config.toml
n_layer = 10
d_model = 320
n_experts = 64
experts_per_token = 4
d_expert = 48
d_shared_expert = 128
activation = "squared_reglu"
moe_layers = [0, 1, 2, 3, 4, 5, 6, 7, 8, 9]
router_score = "sigmoid"
normalize_top_k = true
routed_scale = 2.5
balance_loss = 0.00273
balance_bias = true
init_std_router = 0.0173
lr_router = 0.000549
vocab_size = 19884
norm = "rmsnorm"
norm_eps = 1e-06
tie_embeddings = true
optimizer = "soap_variant"
lr = 0.00273
beta1 = 0.95
beta2 = 0.95
batch_tokens = [16384, 32768, 49152]
seq_len = 256
train_tokens = 225600000
steps = 7595
dataset = "wikipedia_en"
Below are experts of layer 3 (counted from 0) of a mixture-of-experts language model. Rows are named router (the router's row for the expert), gate (a neuron's input weights, with its number), up (a neuron's input weights, with its number) and show model dimensions 0-79. Each number is 200 + 20 x the weight over its row's rms, rounded and kept within 0 to 999.
After each expert's rows: a language model's description of what the expert responds to; "comes after" lists some tokens at least twice as common just before its tokens as in all text. This comes from a sample of Wikipedia text that the model never trained on. Tokens count by the router's weight.

# expert 45
router,204,191,237,197,233,172,176,195,212,203,212,191,205,229,187,187,231,226,208,208,173,240,187,224,230,217,203,190,193,211,170,195,212,183,158,210,174,202,210,220,218,215,172,224,173,206,224,192,201,195,212,219,219,203,199,204,203,164,204,189,165,179,185,218,185,189,174,185,234,167,173,172,207,195,192,228,232,213,225,197
gate6,189,217,205,235,248,217,174,185,165,240,196,220,193,197,207,174,186,184,207,198,176,205,203,215,173,199,213,213,189,176,197,203,208,232,214,217,234,202,202,222,196,203,220,166,193,206,190,198,180,189,218,196,213,223,183,210,181,179,196,208,251,212,212,209,201,204,204,212,221,214,203,210,167,211,191,226,178,212,204,233
up6,213,189,208,210,167,210,222,193,216,183,186,219,207,192,209,198,181,195,240,195,209,215,176,188,223,175,206,177,211,199,203,205,199,171,195,152,164,194,209,195,198,207,175,193,223,192,200,205,205,201,198,208,217,200,227,190,226,190,175,221,215,173,174,221,196,161,219,239,220,196,196,218,196,198,157,176,191,162,209,168
What it handles: Closing quotes, parentheses, commas, periods and percent signs ending titles, names, numbers or table cells, e.g. "Episode 3", 100.0, style=".
comes after: "|", ".", "\n", "2", "1", ".\n"

# expert 5
router,180,211,273,224,195,202,215,228,181,187,175,216,197,194,213,165,199,213,186,228,206,181,170,224,234,181,215,190,169,175,220,235,228,196,202,210,189,185,190,239,189,172,169,214,225,208,224,188,214,225,220,212,275,189,174,209,208,153,210,227,215,227,191,212,190,180,184,179,229,172,217,153,205,207,213,205,180,249,223,226
gate0,172,226,218,186,195,229,192,167,208,197,198,220,207,208,219,216,165,190,212,216,178,213,192,240,217,156,220,200,195,202,204,188,195,199,179,226,192,216,173,215,202,182,197,220,219,191,185,200,225,214,228,189,212,167,185,266,189,186,188,201,214,203,246,204,191,184,207,221,193,185,214,203,180,208,175,193,189,247,225,197
up0,160,223,215,184,194,225,190,174,213,188,205,232,215,198,219,231,173,188,212,236,162,208,185,229,231,149,206,202,188,203,190,185,187,221,178,232,187,200,180,220,201,186,205,219,213,199,193,202,217,212,228,199,208,178,196,247,189,182,176,191,211,209,244,219,183,180,219,204,194,175,218,206,184,196,199,192,191,251,213,193
What it handles: First words of proper names and noun phrases, mostly capitalized adjectives, such as New York, Old City, North, public, early, official.
comes after: " the", " a", " of", " and", " H", " The"

# expert 54
router,182,157,184,255,215,227,186,195,208,206,212,213,182,215,184,223,199,214,198,201,217,211,230,237,190,225,236,180,229,161,242,204,191,174,239,212,191,190,220,242,216,237,195,225,212,148,220,193,192,226,188,204,214,185,142,174,187,192,213,197,176,224,182,192,202,197,213,171,202,186,211,197,163,192,196,231,164,197,203,235
gate0,186,188,169,213,199,201,201,181,209,193,166,238,197,212,166,209,221,162,167,208,208,215,203,212,149,214,206,221,197,201,212,183,188,213,231,198,209,187,207,246,187,222,196,186,201,193,174,235,197,203,226,202,168,204,200,194,167,199,242,183,179,212,213,186,172,193,219,168,239,195,189,186,229,224,214,197,184,204,189,185
up0,238,200,205,180,187,169,198,210,187,190,238,156,215,165,225,213,183,245,214,199,181,179,206,184,241,148,186,176,185,221,200,216,208,192,173,210,184,203,185,187,211,192,170,209,200,192,207,163,222,209,185,205,230,190,207,199,234,199,147,230,210,208,218,219,230,205,198,237,174,219,196,209,181,201,177,175,218,192,221,188
What it handles: The, his, their, its before nouns, and colons after infobox labels like Language:, Label:, Education:, Denomination:.
comes after: " of", " in", " to", " for", ".", " by"

# expert 20
router,192,201,186,232,231,195,214,194,183,209,209,213,228,206,201,197,221,204,204,173,185,210,170,227,176,200,171,197,169,210,215,214,183,211,161,201,179,179,198,185,226,193,212,214,193,173,206,203,190,182,218,250,205,187,204,160,221,179,187,211,181,216,222,218,215,201,236,224,227,192,190,220,232,224,231,222,200,208,197,245
gate0,216,203,200,204,204,187,199,166,162,194,183,220,242,209,211,206,187,161,225,168,192,201,194,203,210,186,211,181,177,225,201,199,236,211,193,198,217,253,157,186,204,193,204,202,138,187,229,189,167,148,236,160,205,166,217,176,202,192,198,204,221,209,225,191,197,227,195,209,188,213,213,217,173,190,224,222,217,180,174,192
up0,213,212,191,214,199,175,201,179,166,198,176,223,224,203,225,199,190,177,228,172,195,202,200,191,195,194,214,180,180,223,190,209,241,223,208,193,203,230,174,183,216,208,197,209,158,180,226,189,168,151,230,150,191,154,206,180,203,196,192,185,200,200,226,201,209,229,184,199,188,207,202,218,182,178,215,223,218,174,174,189
What it handles: Place and nation words in addresses and locations, especially United before States, plus New, County, City, National, American.
comes after: " the", ",", " in", " of", " United", " New"

# expert 51
router,220,205,187,188,201,185,207,209,196,186,205,192,213,185,221,168,169,219,200,188,256,198,176,167,192,184,190,223,171,221,192,191,228,221,241,240,196,190,241,185,203,232,214,207,221,186,205,203,212,193,149,214,208,190,211,197,162,228,192,209,198,187,157,228,194,195,159,214,174,180,209,219,194,202,228,183,220,196,215,211
gate4,221,185,223,216,197,182,194,187,215,215,183,199,215,219,209,201,223,239,251,225,208,204,231,173,201,237,171,185,152,220,179,215,198,174,195,201,210,201,165,172,167,216,178,194,194,155,214,187,223,176,207,204,223,206,195,212,207,163,179,191,183,159,188,178,159,229,200,187,233,207,210,208,199,216,203,181,208,231,227,206
up4,188,219,201,184,182,207,222,209,178,191,217,183,195,182,186,212,184,186,158,173,182,202,174,241,176,175,235,193,221,164,200,190,218,224,196,217,184,226,202,230,238,183,210,211,194,215,196,239,173,210,183,208,166,242,192,211,191,218,211,219,218,231,227,221,224,179,193,214,167,218,186,197,204,175,176,226,206,169,180,175
What it handles: Single first letters or short opening pieces of words, often right after a slash, quote or parenthesis, as in /p-olitical, P-helps, T-OWCESTER.
comes after: " (", " \"", " and", "===", "==", " one"

# expert 24
router,196,220,173,216,215,199,209,200,160,207,233,201,185,205,218,216,212,221,241,207,204,212,226,175,213,235,221,209,193,198,199,189,223,219,202,200,182,188,186,197,182,223,182,157,170,193,229,215,217,203,198,201,202,179,203,190,207,203,166,194,192,230,212,193,212,235,202,186,197,192,159,174,194,218,206,221,187,198,198,184
gate0,191,188,208,221,223,228,176,188,190,194,186,211,225,207,168,205,227,209,225,205,159,200,201,186,218,199,210,211,166,204,250,187,198,187,202,191,206,216,205,215,217,181,176,175,214,193,187,236,181,202,183,208,224,199,207,245,161,193,184,181,192,190,221,200,212,186,204,221,183,172,198,202,187,180,200,191,181,217,240,186
up0,211,221,208,180,223,211,195,180,193,236,201,204,184,212,189,191,167,206,178,183,223,221,190,209,170,215,227,201,189,196,180,208,189,201,217,203,203,220,181,190,204,201,222,200,158,162,195,215,217,185,204,194,187,196,172,166,200,198,195,185,185,237,208,176,185,189,175,218,247,207,238,208,190,203,190,204,171,207,183,225
What it handles: Subject pronouns and names opening a clause in biographies, such as he, she, it, they, his, often before was or had.
comes after: ".", ",", "-", ":", " that", " he"

# expert 10
router,198,219,198,213,211,199,197,190,215,205,218,205,220,197,147,178,195,161,198,176,228,221,207,232,212,204,240,202,209,222,191,164,184,211,201,174,193,213,190,223,240,175,206,168,213,204,211,207,196,169,237,176,177,190,198,183,228,194,183,178,184,252,206,218,185,179,188,191,215,183,214,217,170,234,204,190,203,182,224,172
gate0,222,202,201,251,241,225,191,176,182,208,200,214,200,242,218,204,187,181,194,196,177,209,176,215,191,209,200,200,221,167,218,238,229,175,239,199,204,236,207,209,195,175,196,174,210,167,200,193,186,193,216,209,191,233,194,198,156,200,188,209,186,191,219,185,200,188,200,194,185,184,192,193,192,194,194,237,188,214,198,198
up0,186,178,208,181,200,257,208,218,194,198,186,175,208,220,231,183,187,216,191,203,228,178,244,198,204,187,225,205,184,228,211,219,192,215,160,175,173,184,201,196,238,198,198,190,168,194,192,194,212,210,176,169,222,214,201,199,226,226,221,214,235,196,175,198,194,202,205,219,181,187,213,186,195,208,207,171,161,175,179,208
What it handles: Sentence-ending periods, often before paragraph breaks or after years, heading-closing == marks, and final digits of years and decimals such as 195|2.
comes after: "201", "200", "202", "199", "198", "197"

# expert 17
router,184,169,261,213,207,212,181,206,189,210,195,222,191,179,208,183,167,233,230,220,186,176,177,186,187,173,202,215,165,222,200,248,211,195,186,237,218,202,163,207,193,197,183,197,220,168,192,217,214,216,174,229,254,173,201,183,167,210,171,230,195,197,171,189,208,170,231,200,226,157,212,175,176,208,213,186,217,213,200,212
gate0,177,205,224,183,199,228,194,216,210,209,200,168,243,165,199,179,185,206,218,221,204,175,198,190,202,208,209,223,166,201,230,208,195,197,232,227,211,194,176,204,210,196,165,188,224,201,200,200,221,216,220,234,170,164,189,152,213,197,192,208,199,181,203,202,205,165,184,208,211,197,203,191,163,220,159,207,205,186,213,181
up0,174,201,202,185,190,222,176,230,207,211,202,172,226,184,191,187,193,218,231,213,212,168,214,191,211,214,212,232,168,199,227,216,194,195,226,224,222,186,187,221,218,199,161,184,219,189,194,196,212,221,225,218,183,173,167,137,226,199,191,204,203,168,209,196,210,171,187,215,216,190,208,176,161,220,153,203,202,176,196,179
What it handles: Number words, ordinals and quantifiers opening a noun phrase, such as two, first, several, few, all, other, often before "of".
comes after: " a", ".", " the", "–", " is", " one"

# expert 61
router,196,191,200,181,198,208,204,177,151,213,211,184,211,169,203,233,186,212,206,157,231,184,205,154,186,177,247,192,226,210,222,190,197,182,209,202,173,202,235,203,208,205,206,185,158,206,174,182,213,192,202,218,172,195,205,212,193,182,220,218,227,217,209,184,228,196,233,209,225,203,188,188,188,190,196,204,187,213,214,184
gate0,197,211,194,200,183,206,195,177,204,202,163,222,228,235,200,228,195,208,172,192,180,218,198,167,183,226,196,218,174,206,246,215,193,231,186,199,222,202,216,189,192,170,217,229,185,207,235,169,187,203,194,200,190,170,185,206,210,188,209,238,192,219,210,201,223,225,189,194,205,196,215,237,196,160,171,265,188,240,214,192
up0,198,208,175,202,187,201,196,181,201,206,163,220,224,241,196,216,187,205,163,195,181,216,209,178,183,213,205,221,166,194,231,205,195,234,190,196,201,210,215,187,191,185,229,227,189,213,222,172,185,202,190,205,195,176,184,212,214,187,213,227,202,225,215,181,225,217,201,195,197,184,220,237,188,172,175,267,178,243,228,206
What it handles: Dollar signs, math symbols and stat connectors before figures, such as $680 million, for 165 yards, minus and plus signs, table totals.
comes after: " |", ";", " /", ":", " Green", " Total"